Below are experts of layer 8 (counted from 0) of a mixture-of-experts language model. Rows are named router (the router's row for the expert), gate (a neuron's input weights, with its number), up (a neuron's input weights, with its number) and show model dimensions 0-95. Each number is 128 + 24 x the weight over its row's rms, rounded and kept within 0 to 255. Numbers have three digits each.
After each expert's rows: a language model's description of what the expert responds to. This comes from a sample of Wikipedia text that the model never trained on.

# expert 13
router:153130135123126145119088118138117168177145149136063137114160122122132116112124154166103176118119122093163116121086124136128135135126078161131104101148128120127093087118118159159138128112142163076167078141105108125141113132105099089117123135093142114123102125076163125137080121144127125087
gate15:123179162167127146148116162112152120128101137158129124114130151132125123132102120145120086147162117152149156142122123104112151121151115106096128145147157181087143099136174160171170124115148104114155127110129172119090144106131109104155101113139128130094144156087144153067130113084119164111
up15:146114124165097122170129143124150177144158162106123157117114116173117151122124102132102167134115136120116119161169184130125151153108148139172130117149099104151095122083139148124140133169099127129085157162128177101167125137140146100116163134100140129102096120152157134165085125134138129147
gate16:113152108171159148102098173144119129100144122128116127168146147087121164154151138147142136112117100107100115148127142149117146157084107137142161112129171124151154146162104119159149145140137112148137150123121125138168140104154154162102141110124156095181131176156147153079129147146095098115
up16:169081137144153155064157118133147096083166175096142143120140127103119118122168121117160126100134122115164132119092117131121110119093123112126144115120143112123136136149102114122117097122130135174135155123127119123113144178141106148123117148152123110162107122117171174123108138123128098163
gate17:144126118087152096141170133131111117107147049131137113117126144173122119165111136111151119138111168090119110099190141078163144096135121109163138149119114157119158150160100097135145137116110130126111139081158129141147136180111088088115131138126168110099124128136080112137119110127127141113
up17:090109107162138144146159081160135137090104136092117103137161148104094108146152137152081150096124125132133132164129115147171142108128126140082143127123130090142122097117127167118110110127086138103127146160147124108158125110170138146121121113127114121117157128101120121092121156168107098125
gate18:138129087110114062153083141175150125124105106136149130169113126116136158095167070153119121139108094135089156115127096105132112112133114112154186142090111125173147123137121135147151144103093153137121109081087141140108121102150145114109135111167150133144171118140088150139122105113128130128
up18:149166144105098143121151123163133144143125127105124143140102132129096130092111127106163113119138148116155126111088096113117083082159145126127076095112153112129137130158097117152098105075102150129134137132138092130128140185096135086118113127146108129186170100144140142116114145152164148109
gate19:095143090115125106147180119160150161151103124118144116080133112101151136182083116116130118118137106115121129075130126131149147124074158148142113133141165125119102137115136120138158137161114130139128150125139153175150136120102148151124126088131112185133132161134126121125143122112143085115
up19:127126134140138132186156129145173145132153179129125146099196180160123165137132139125088159108092131063108117126163120125119099131107119115119134114154132177122168134094171155103124149123149135134133129110150128158153125114177143124127104135130118125111134128099145133089108117103160115116
Description: Year first digits

# expert 8
router:130120099132109104153151145154078135130165129163119118106073126115100148119118171102106111165147147162110172134126091112130121200116164090132101162165156128103125125155148176117127133133163099108116079111094152100099114122118124125155132168126154100165134109122130108116130126130139144123
gate2:076108088167131145128136152154130129134137123109112109136084136110113136139153147157108185100106087135173106118133116115146134167092144124107121134124140119128141160149145142135127146136131112192149175116155145132134132118110156111097090135116151091133129145141131169140120095096113096120
up2:158182163148126141146140126094161122110151124173109120073131092118154091134096134110164125124111113132144155133139140186123161089095156135147133128108166116134103084096096130134145146098114114133163128185126128138136111163145084154111207138121124130143094152116175111133111124107124177109
gate3:114103090099159155144132135121096078129107137147119115130108149095147091133145111165123136127113153095110089127144149118143120126118119150112108146080117136101123139066150159107101124093135158131090141145150140135155121160121173098148103144157095153133124140130095135075092126161137127135
up3:149093150165147087105137119122177121138133120085134128134133132136141138145119134098164087115113084108147116139186081137116085132092152158168144101156114117120154144105149142112120169153121133177083144116146125125126116137157124115109150108156118083128126125110110168091117128101117139159
gate4:091145104074148148116144170135096143155161136113120130133128155122089114085136101133143137111138183126165147125151127131140159087100150137142159146117105085114146131114140125124107121137097096167093130108146101141124121134163145126145148109109118076103122135130093168110154090120124157125
up4:163175111125141129150152114093159156148108129123121125128132127153108161136131128167108114150122073087152116138127130127146103099127137125155110123132121131139153117117120135048109125116134163123122150124136137156191118110166104091180101122143146143148134071155109122186132137122151119118
gate5:101144113108134098140118121135095107115115145089138117120130091144103116108112102166096102092165125081145105165129144155154152086113124153112108120132129112126101157126148140136108138122108132156153092149133067138160158095146151099098188110167127162148157108150089116112153121165114155149
up5:152084153123135144077106125149118117113139146125101133107125136109139151189155136127131072099148106143095146073095184155099125111144156167126101131136093172116108146155099128105167112129146111119137102105112183147078129113105142117096170110155100103105096138147132100095121157187128138132
gate6:120103124159189115139171136121123116147113137132133142081096116168141046106103109124124101109116099143147132148167105123114076106163105123099143099114138130119105124133144091104113144099145146095140126120132126107163124106107111150104101120118119189132109074141106123087115158119116175115
up6:149103124116094151155106107123172128149168115126130108143119126139159126148110162152090117153124145154156130113127133150152150140126139095141122125173072144072111126118113138116163174131109158112177079079130122163087163134143118099130141122138107147107127120129157158130147145122115118130
Description: Hyphens, Romance name pieces

# expert 14
router:170124136129151142075147137103141120103118115180098165135077130143130158164125087138135110126128120105132104159134147181097144139131106104114156135139133145126129142129142136112120125152124128071130118116127143144110117103113052141124103118115182160139154164140114119106138125109171134117
gate2:121162134120096112143148137117154110137110116093098151136179121131112114134130098100129120151124144137107116100152126115148098092132123130187112133102114103117144158143128097137135149142080133133147126155071128138092095126144146151126122107142134179110092155163101147095131150115136131083
up2:149140155132104111145125132129165144142126169134082117073141168164137084131125100140148152125146107100140151106174122123083127082143113127180139103132105124134150167088106100117114144169105118161131150116123117090106126119119122139144094076076128100150154163154063141122099154158118122133
gate3:103142097161080122160162150111144087134132122064125111128123113181146108139150148170118144142105116142079119068150124150137110125143089103096106091171087096198143137149132147127146129142125114125132107138153124175166143097112120138069141147145115123142111089137104144133117121123133119109
up3:130147158153076107107133133144144114150117119182136094119109110155106134106150114132144126141154186103139133137132094157129086083108126125100092108136141124120122122135152133107106098123122142125127110119158161118152106124140144087127088128123152100136109138130056157123127140118125095071
gate4:104176113134140144115130108087102099128145129183139101128138087142147116107076125078150152138143177116127109110134119137171136121159161160140054113103172098126128101098125128155157138119092114112150144095119184109142154129139120143098145127139156107154149134142148096156150130123130143133
up4:104136184121100125130077157140155152169125177128127149168110119118143131161096131178155130162153140146096130108163103139136146116151133097121134135148112156137140133125137130129111084117136168109137113119140078139144106123111119136167146063074135130103167108171113148144148156157077109129
gate5:109140140137146110123139130125139057128136126115176103123120109168147154153152113128131101118096079069123130093123116159101113166121089124160119107076121115156131123127113099122139122131156128142165141167099173079139129132182143135108128106141123076089148134155152099106154127068140152153
up5:119117132137106148137103139131125157163138134124123162161113157119102111139119116117140140121159137128139103144088111115112176104126118153114114156152126130073089097118158139121096090168139084118096084153137106153098113111111128110170134109132141117154140122138114124123124158156132093095
gate6:142124119183096165167159113149144146149153107102120122108160170091136162121140139153122114118110121097106127110162111149156134134127146121110094099139134080158085135092155096085120127158142108134101110103140124116177098118134152125081099105160098158158102114127146126117121130155142133099
up6:095078126081141105144163157163131160145122126125131085128130150167146082070144140164100187117152102158117143112127132111090095068113140087117109120137109112200138138179119110157138175119121146092134154147118141120141134113171146125091124118111142095168143175158104142116171131133098140133
Description: Coordinators and noun modifiers

# expert 0
router:139112096124149111158158097109151101092170136157163092119117171146157146105147094160152123142162119123119119110136121101134159128120152111132148095109155130118119101134163186149138091104124145118119175132136148179139105098100163141113104145115147118118127102165124190125141126166164073116
gate2:147123114074179121119145134112150135162125138119108108108121106138119141136117161135140121094127157129109112105081092133080128130159136116120138148150148167142116130157114121124140113114172118107172115116140166112174153163115123093133163127149071129114118092122159102126128140104161142150
up2:124105098163104149124102125099115090067149196105141127097117149132132135136104120150152099155105142129175135163121119142155115194160132152145096128148159161130152082131135104088104121156112116161158166121129135157094131125124128158160180124139134163138125133115147094153088121084137106118
gate3:075103123106142163130134157145166128128127118098142105097119146122105107137122100095091133145079128135186080155126122124096150090098083118110161148101091124111137120137125151147121133111147100135118140107164130154133179145118107134096110106147135153145123117119147141158123137117163152142
up3:112103129136133129166128156128138091130157120093138138122127171157107081133156106119112084118137147090095128138124098113106159125140106114119156124095086136148154110122110121123164140128137080110153196151125123133139154109116098113134135165136132166140087077104180114142117167118127094173
gate4:128113093103144132137139130144137134177157151103130126170105122115117149116114116107105136095122117150136130104150112087140144123113153118148123132074122081126118093103152100132149064149163162176107152127144148168078190125105144147162133152109128103140146116127120144120101105112107129081
up4:090163146083161133112141101124142145147148066117108143140137138118097140130137137113106066090145087101115146148108100125110146128162129113100147131143140117139126114117179121101168090136088136142116111112170125115139166145102113134130100096171125120099103108136123133116160142128118158108
gate5:131116119103107089146180106141130169137105123144108146117212091091094141134110126122108112131118131135110163122133100127122080162110116156093155155107157093156125143105126092112140100118131166171126111141132124129138097126146126101145106134171167173157150132110134068126143113094129130122
up5:144130130154125140121130176120128134121138125168154145112159111160146131105100186152118129063092147104125087137116093133174140145114101129119102114114084161129134142188163128117108145125143099111136142129123165124183133129111081139136154137131125145132184104130124132150134150151111144119
gate6:109152163136093136105155088137128138098127140169099133141114152102106200095109167128174159162113116166118126075125113104173158103124143137155139142116185101153131148151142089113119138132104132157113140116100144145136091177122094102150157110141147085091127147138132156095141118126098135140
up6:127135133113140143140105120107109147170128090092093130131117111148112125138133146161108138164105119139147155164154142138084130155113132084119117095131115120120110150111133120132130111157101120113194146126109121155113101125124158156097126106157112080092127169109174131108138109110092127148
Description: Prepositions before noun phrases

# expert 6
router:121128157156139133091122157127149119100147147128140166100120111113136122130132140115125087116115175140159151140084117148080189144111112134149129138145107124125119113151124093171120154174132109136054153160131170088125098138141142102120116105122148120142145125129121125147179128147136107139
gate2:104123163180141124153115035116111111156101113127098095104173128090142162115150134117128135074163125106125088099142094123161134104173106129142092141127134087148155132144170143154143180147099096133112148128141116089147119173137158146166125126153140132142136116149153152111123115097106158134
up2:105150162142134109115114124120141140138115118069115135097146124091129168156171122106147135152159133122144104144145097138170126123100097149096158151162158080100124120116108161100115104146110140131083117121141105176110124145109164145156110128119082123133095123128102138133145134146183115147
gate3:159130145102112101104102082164141090100153161133140104160095137141138103161069146118139144105158156122116112140118168137105114126149160104154098145172135147095157143143113174131120133123129088120176093137141162125101135135150124136076122130124140130127143121128111149114162134098130138120
up3:132130136147128149156133136145103130103097148141130111154159112130104201112167149187117137119107121086127148138117121114130140112082127160125160118125177110110090162167133102137143113125120139107137135144088147144121152099119168092138153152145145138126094153119132125113135137174173116157
gate4:099116099162151108127133153123124115138093130102161107140143131144046160119121066159141135080105140126105102121172130160101147122120112151162127132147132168153128142154138141124127139080147122140113138096147123132133128118167143122127145099116093113094119147116114144134133128161112133081
up4:155110123125163124128118140163113155153105078127133161120128143152144136122177113118126103169155115132113113125151122183138139141138139123090078143157134122093108110132168118147127155112146143138141155116113123099163165136124099152128126115132125103157134091134184148143135141161104117088
gate5:142187109101160152095097107101125122124112082137111120127140124138177146119120148109123165149175066155113138177109097149110170120119106118100142122122150169140093109129145093131094117149091161107134154107104119184134133104162091177113092144144091147132122148106120114117131137138133162132
up5:132154114111155130148087106151144131139139136126099121145107150160147145126118168113163160106150136106133131122137149108158140142118134127110132138174127132130137141145130131155109144147075131104154138152124162118092136102107094141130122179124101149136075155081146124111120151140150112142
gate6:135124128170108114128100088113094124186143138148113142146093096155125143099155099122137122138096105132099124129140100135135128123124141177129109134151131137114124110110144092134138136109134199130166105155136163134161158153143114148156115163158119151127116148086151127123133128110101105165
up6:144151116155119082173132130133117146161137106145146151137128135124096118082124159083135125151162118106130156121153117110141125129163148140149139131085088127133162161092132134107141173116107123135147128083131141139145128157153144133141132124122143158109152148155161156112121119148081176123
Description: Name fragments in tables

# expert 10
router:144122090164124164157144096135069128148056106145124152078164144101155138118155128121129153134086147122135092148132146161130150098122165107118097158130160146074109129148115138112135123140154148120141153124139095162127104104136100115162113125094153147150104143124157137179109129098128136093
gate2:097136142102131097144174120094140107122102086132160110109120103112105158137127114148097131106165123143106131163195111148115121136106112132104135106129143116128122121092188090117100149074132124135137120124123093157122115114133155123145114135180135140100164118127122123114127090130083161139
up2:133079105103100097099111111147152105105173160091128134175103111137153104126104174117112119110115103108171139124068127097159124093127169113158120140146128133097153124134076126121191083145085124101128131150132112127147123129121128113149157143106097145096133144125075139142142110150150145123
gate3:126151101126133130166123107125191140096137091096115096109164151111099157138140116122130143132187102158160096142143137141125127133110124133136101140133116104128144148134120161156104124123101057141080099154154136156141085131151124148079182109157165105117133123114169157119149110104168125136
up3:108123148137091082094133122168134098142112131136160095139098122144115138115116126162085129145101111093100123126106120109134170124152079138151135132159100098124159105121112130077129125142091133134117182113087115107103141124116116124127076102095092106131092115128172083159091136156132171139
gate4:159150143141141135134127138144152142132118116156054125129141137118092098126149075111134130114153111089148096163149109085097115137159138126136104136122103133161125124109101150110118117072146106079156130152142115099157100123115125118153131148138121123103136110119148149132083157144109172092
up4:130106108124120096166153133148151166130117103101155169163125140115115158146136136171147117126180143115127139127118099140156139149126178155140158143127131127122142123154110147114145107144110119147173142143153122137105143139116104078136176093118135119119096102120128146122188092119199113160
gate5:140129088134149141134117164110100152105155109085151136140156113134119148106094166148122101142132144141128123110149103105165115105127114144161109135147128154127103114127152124186119153154114120132141127089107208116138104142141123141111147155153106138124129172120139123112084141120150157166
up5:146140170112135168130126123071114139124125120144145116095143129131115112110148099124122161111151192112140102141118135149111144175131130136158161095177143131142129138166131127139137113099152143076144106140163102130179102116166121152111109120115149116127097130111071107094117084123143132103
gate6:107147128135095128127139150126104105150132106161160096082152117136140104143111106131164091133123150104101126090094162150137095098140103168146106176130121111141121132088114129087108113144107108113123184092092122115146133156105121165109138139127117161122122113134118155162124110147175125090
up6:130131099109097154107151105134146126117120075170145100114177093116115108139147134160099109122121141114082130123150123131137102159135160146138121118105129097138145097167148139113156155098155110067154181133162153103158136122137162147118121122126133133117150122131142097108173138097154116128
Description: Copulas and nationality adjectives

# expert 7
router:092135140092132119131124144169122125163150150134112129123157124116089094126087085130111141094137150125118153105083132134102132153119144126162144170116142133129136124153111088149094112164136118106124120169094157165115154126122118121149140131160148114129127127092124095143156129129148082134
gate2:124088133117142146129115091122175133138168150118097091127161186125095116152173070117121144136116141110068108081132094145124120089128115153097134113129183144148163149100170116119131089121089105178143114116151127116095109107111137108144147128129173174078119127159124121155069113144129147101
up2:117107126089157108121144156124110124154138115149122152076113178114115142130159123112094137116135152113102103155126117108122100107062130112084144123125182169129176079113127106167127118155116083146097146120105109131097131122072122151060158081093126131114138128162133126141143151122130139106
gate3:142108122146164111151162121135106150132165163114095134167152113164101126148088119117144100073182123135115132107159123155137107115177111148140110114156144186150169157112114132160144104130119142146147133167129132175121125105115165137143106109168105095095152177170161156124164077136111096148
up3:180152149152070131105075166090119135128102120124131094134097123111147107148148126140136137148150144120094162137124132156120086132131137131133159167159135089132125082122147120092106157121134147137171133135129136114131133170125110126123163129086113165109144082072110118135120125153096170144
gate4:180145108107136122123151150107125128090103097162107144124112132148122104125098058118087163090099138142072136089141108123110098107077091146110144107135127127172161136163124119163116148157116140151140119101168076128124128148119157120154139143160130120163119149177154080122126125089103163138
up4:134083140156137168176115128140129075139095168116119086109171172123144142149138133149148113138143126115139117151145142135155139090138144117150119086157122089146115144108135124122122141100152107102127121152108162100122169097158141094146123085116162154070139138133095161110089139164123113108
gate5:088143141118115177189164104114107143111092143137146118148143092154105168077074174153111144107089102127154107138172151126124118150158128177087143144123104108097142174137134167104133133126110123138122136099113112136130125108134134136110090127132155117145155105120144137134141113135121121143
up5:111107099117120133085140138137133104109177150112107102119127151113137076112144127136112109138126151095139121135141136164149110091120129104164110133123077121106136128149081118137116154169161129185118088134169103114118149139136135101132180080154119115110123174124112111161099115172134163107
gate6:121103174108096120131119148133111143142126151162126170158104154164117129129124101111138166117152086165144101095148112074147120059107112136147145126146165136112152118162113132128110138107116137147103136173132129101125128128116177121097101126137108173146108132115124127078108129140150131128
up6:124124144127130139106155129128123129123142112086144150096115122161119118096088124080139168130115121144096112083152138139108118124101138134081128105112089145189163172159138075113172102151148125108112149145132137152126146148143140115143092141111116123147135148147096133077118132088085141138
Description: Music and film names

# expert 11
router:113126132143123097111143122111114133116171120143119141132171122102153135108110062099186126120092117098149133139097121123141105132114072141131095106148148151087132073133123116102116161140120169079104109122119115131144113117151102124125091158182137147121100170133156125149146128101124114146
gate2:133150120141127101135141171107136091070144138126095116143133144144114118109084091150100112107174128135158117130182136161161103109139140142130145125131109135149141131166101114138145132078171108130158163099187071141149108132114131113122132130142111110097117176109148119115088095154127173123
up2:115152152106119127149111117161130100121134101102150135199130133096131126155143192132121128066083138169090141108072135142107113131129140126142141148138116105126154156101140098140122129137064113107126112134107140148110122099191177149127085150098130154109157128103136117117144132129155130134
gate3:139162090125192157131146113088124107100087111142146129114145119129120120188111113122059109107152119087139150153119139143147136116103120143147148114087081132160138107144121119090133104136087114094121104103122092145133100152094146140147186137159118109135109072145098113127118129103101175081
up3:090121083108155121125141115139103160158154155145122135123164158074143123102163112136117123159123128189084129136177135137115122134133091131157137107136108138140143132153150175147151137156141123135149120107115121139084117084120115135118133099125092147129143138132104167095122123106174112150
gate4:108159130177147137103126107138089098139143156124154127175111095116116119124135149143136122108105140113147146092153093154150136092157120141129131099142114143135167153130175080118106117118151160184120103096094117078098112148109123109133153124080133131126125112082131134146116125132170138165
up4:098144128119142150144135105138175148154114143096092140124156150137115120123120113147145130135117130104139131161163167127118100158106122081158110158120108116153099103139095188139157134178109110123064137162114145171129128100143100130089143096136117108134099119161105156108110119128104099121
gate5:171097071141116169148130156111151108139090117119095110140169138165102084132145116126133136113091145098105114129157105094160078136152121113149092116137143150157123126134167123114101141084138140147108130144132171131160127099137127139137117096107129134101105185073094122123135108154132083108
up5:140167123110103110135163138162121123145105133102107157122133111147106143105120103134129135133130120152141147176156174119121128169177147151114107157090116122100114104147121129109102162178152133150162063110064107121120107121098096157129125134105133124119148123117128155135076112171109119157
gate6:113162154148114149119125138105146127137151150110096087145124114155100103165110108132129166109137149152123115104150088126147127147126132106122134144086158133118163130102132136132114154080170168146079130166114105107098151156133109094141109131137130135125085105156123091048127120148125123091
up6:122134147080091144121116113096108128125139166140061110128138105134139100104142125094156122123075137126119118104126095130104122119095163093152163080073163114133155091121143170126130125107126129104140157118125147073149122106140128095125114112147160157122130109143108140140120144104083109132
Description: Modals and function words

# expert 3
router:140123151119114135149159140148113200126120139085136150093144140112114125136107147122129147120153107058116118132131149133135101092112116101128129091122080125121113124121151124143159148092130136156162118125159101139124117169047137112131101150179148141128168130154098110113133128107102159135
gate2:148131138113152137089118072133149130153104093113121121073122082111131155162110069153152133143124183115133147102083136125141155149150117133156149155138129110136135157116112129125122081162080099119131128102145162111138176151142089100105140139102140091139111107145119140173117128152101104124
up2:135080148118110107137117103134140144146106120148157176129133152161095105115136134137117132110181150121126133096105119073153068098131164115130146122136146131152146108154173104108144127103088094108145073127120103071113142114125126136149106169094130106161131134134154160152089106106120164140
gate3:129107156146110132149070087107139112131148102093140149150120149135151113128111130133108158110117091138149134148086119125113154105123145119156154138128108102160122090133128087154102126108126126144106154138133158114125139112133179131158132144081130070137101138113143143151097131113165130100
up3:126140145130098134106167118069151160087097139152121111089124125121124180124081131137112125103082136145143143154137134126139173137110143136167133072121151114112097100108145132161155170123153122100125125150094112139122104144121123104150106123091135114115106086135099139104134140147098102082
gate4:076098127147127161143115121164082111161152180130133115134159170135127113099113123134160139167134105112123098087139153142122121142121133151154145125139120146129134179099140077124139143131136159136127152105096127114086148142144149128177144160104092164120170145135133184142168134142121160125
up4:125145177146111114123087120163144115159160138109147124172084135103132131135086133128140141099131166121137108141130147130106157151116125192108136149133132111185122170108100122136084108169136111168147097133134114142145161126128089138155112153120113150136119101134143145104150114136086115153
gate5:158162129135127136154147170144143150120097140115117127103171099139119129204130128146115129152127161132176134178161121158127149169167148108084119181170103149104135125099095154123132121116144133137112104130154152124146142126113112120095135113127109095142128138102163108085147084145110117126
up5:125109153163133084159115132090133140171122108129151138125111153126126098104121120106102147146113117138098168139118092114131107085101101102153087054104130118174145121161052103119072129139112132126153129131132142115109117125151119106130108166122143147118127134111110162136104103130099172166
gate6:160153139116160088078120127116149104156168113168128133140100123098138113113114119129124077131113118188159151111144091133126170139080162141116077157109162149100113155130089123115114074155131145121103132159082147067123145111154092129117134121075099124150105125067167160131106122135118089125
up6:138145172106161143131146169137151138166105125163083182114145131154152122118152182101147115130161109146161129136188124112131100092103131122095125153126141126079165159127105169125155112150129105152138125191077117117137147133084108153106097144114129120154142148128090129141128155118127124176
Description: Sentence-ending punctuation

# expert 9
router:162163105125153096124107121145096099147137135143150147096135094113137126158163106090130134108155097180141107088126131144161098151164121147128158104126103136120099080135120101132143140098117132123111111083173148115181164113095116106152150112155119081133143128169156139127105128121117116148
gate0:079098114119083119115134136126131168133097096129155104122130102141099108148133123125107143160146157095134111130136089156115138118127116142150138107066142107149115151105149119093085111170116095119104186130157138134122120104124139090144148122151172152167114115104141150150066123108092118079
up0:145094138106166182150127168116101134120120131106105112089182137140165139139130146102168115105125095120108148080107112151159102126144161094144182120135121129118099124181151106127104131160116126116116122097105134092138121165143106141133118117102110101117173107128109143145103134125147097133
gate1:132138166087102127174117076126116135137108117165142121129148142142141090138117104147130124118119103098107095172126113116105106093131142118131099136111137122155125136133157130104104149137141131143139124125148108076123142137125156143125155124115113186161178118126153123121152148115141115125
up1:125081152095115107139121104103123131104155088088132106116119127114140149111122077113139114158112185114088166164142088156127130095090186110111174148172132104111099109119120068154092105129113129114100083135142138118151094108126161130147094109115141155116134094137129100125120145119146156116
gate2:136082095086151149121095156084122162141135128141124128127108103112119085161152117099079158158165168127100146122106146138128126131142127169132148101141140126145143099142145127069094110102148129111098150100167092113134108156129135098155106124125095095133142161150132123196111142102135099126
up2:108125127146122163113191087095153137129099099126128104110082169153119152088103097125151148119127124120156105149109083146130168103141151155127148139159170148097149154120093181182143108126174128083131090127114144121162085110141118089172161099099135115116107126145115165101159117143141145086
gate3:076159115144145148149157106165172100104148115129138140145158132145123140148092137163128116123141086128137123141134145110154133132084135137133116153135141129168117162139160095151091095112178123148144121129144170151161077158142121125146148111161149099138121063082156182136124125180174106148
up3:125163094089113153127126157128150121121122140097145137118076109142112150099165161178096086179108146167127150131116116116155127122151132118141105118120148125114117143124170146137120139142132068111145126137115105162142108087123135179109144075114118130119136130102134139123122149088133116179
gate4:122123150166085120113108139113144169162101164155151142151064118120126115099111115163156119119117134116149175136126151134112144152129151112120115141162100126156126146068111136147154169136114122125093090085131162115145103122140109134108134107103118135120143099136169122146105117153111106154
up4:161156145108129117115141153159111168093131170166148130163116156121117095112115090076152144088152143090165150163080136100122162139132113136137127149108113122086084125157100130128144115135093107099140101110144103104066088110131111157143170125164087125112145152129146106139107100150123117177
Description: Auxiliaries, pronouns, spacing

# expert 1
router:105145134137091132136099084152098116115109117126102159128120128173155157144121116138130114131093144079135134174098102098077140108109168081143174088167118155080137158130119121135129129138091128139164116119125134133147174112164108162120123107121132105111114102118128111133162130136135164148
gate15:086126100099149113159146103085194131100123155116138093148090121160125125149090096113136153130132160114099080130111111144145094140105128081113153126127172128108120128104173141144162136105133132111120109121132136154137147152172125097180114103095087138117170166134182134117171110115132083132
up15:120130137134120118128109116113148099116113135118123106145139123111136093161098156134131153123072097103123100110140159107178096163162106132151132136136087148105088150108100142109136144138093140147116113112125156130137141113091161098142170106161140129091069161080097102115105090188129133153
gate16:119132166103148133148089095123121154149087140170118130104136069125122121133173106166149143103133120110166080132104134115151137131122099174179115101133159122112115141084116160102157145143140140129114090157160160109109067123148147135157116087092117115126125153164106142136117129139153126138
up16:142133136138137114170110147110096138076152083173109158121115140169131158132114155171116154112138139107128114083121122096138107123123112140132156140121174139107151118155166120114134154131147141140076119123113117155157141145116092112110158145140128139089142113089119110120146102098137139088
gate17:124127138181146126123151106130152154143151119096106127134116159130098122084154114132130124110100095085115140114132106107127106139087124155113130108132143130112090134143109089101102102116132166148143093083183122148115153133164143147120179117148163137130140147119120131125125167147131097147
up17:130127123096150146140134077160178091123117080104131094120126061116133160150117102130133157122143106124124131149093121113128136109139136139074117177103099128142100151157126067132131111112143111101128148138107081096171148127163131099111118128131145108209164138149133111130115108170114148123
gate18:104068146129142155154107115160094145080154166137118087072134108104105127141115128153159158121107131114140116130148163133118123096108088139128089150131137144095149110123122131143131086067095167113120151127148108153140091115135151138103170138123098084144121186128117121150117097144089152144
up18:117155112114135126122101123127151122166127150112130139119124119157140135135099108123111100111125132119106153103113097166133141138134112118140119088144085103172132179123130130098140166119111153140161136107132149139140164130152139134176121138057183129138145097121125163091135109102180146102
gate19:151120117110129114138149097123131115180175149121202092166128149137116133137094122082095089114119144152109177127125131162168129137149157134147111121091162150169121161125121128125081150133122102131127130129134128103157105132102140127091137143121153133147143157166132151133140130147111175122
up19:153099118132126141124139153140154142084137148124084134130162086076124144084112121163156109135146093177121085120122143116091143077115113117081137137163098092131119102139122127141132148099142137119110157158110112157119134110127122137130132138126122136149116167089141124177083128128156103153
Description: Common content words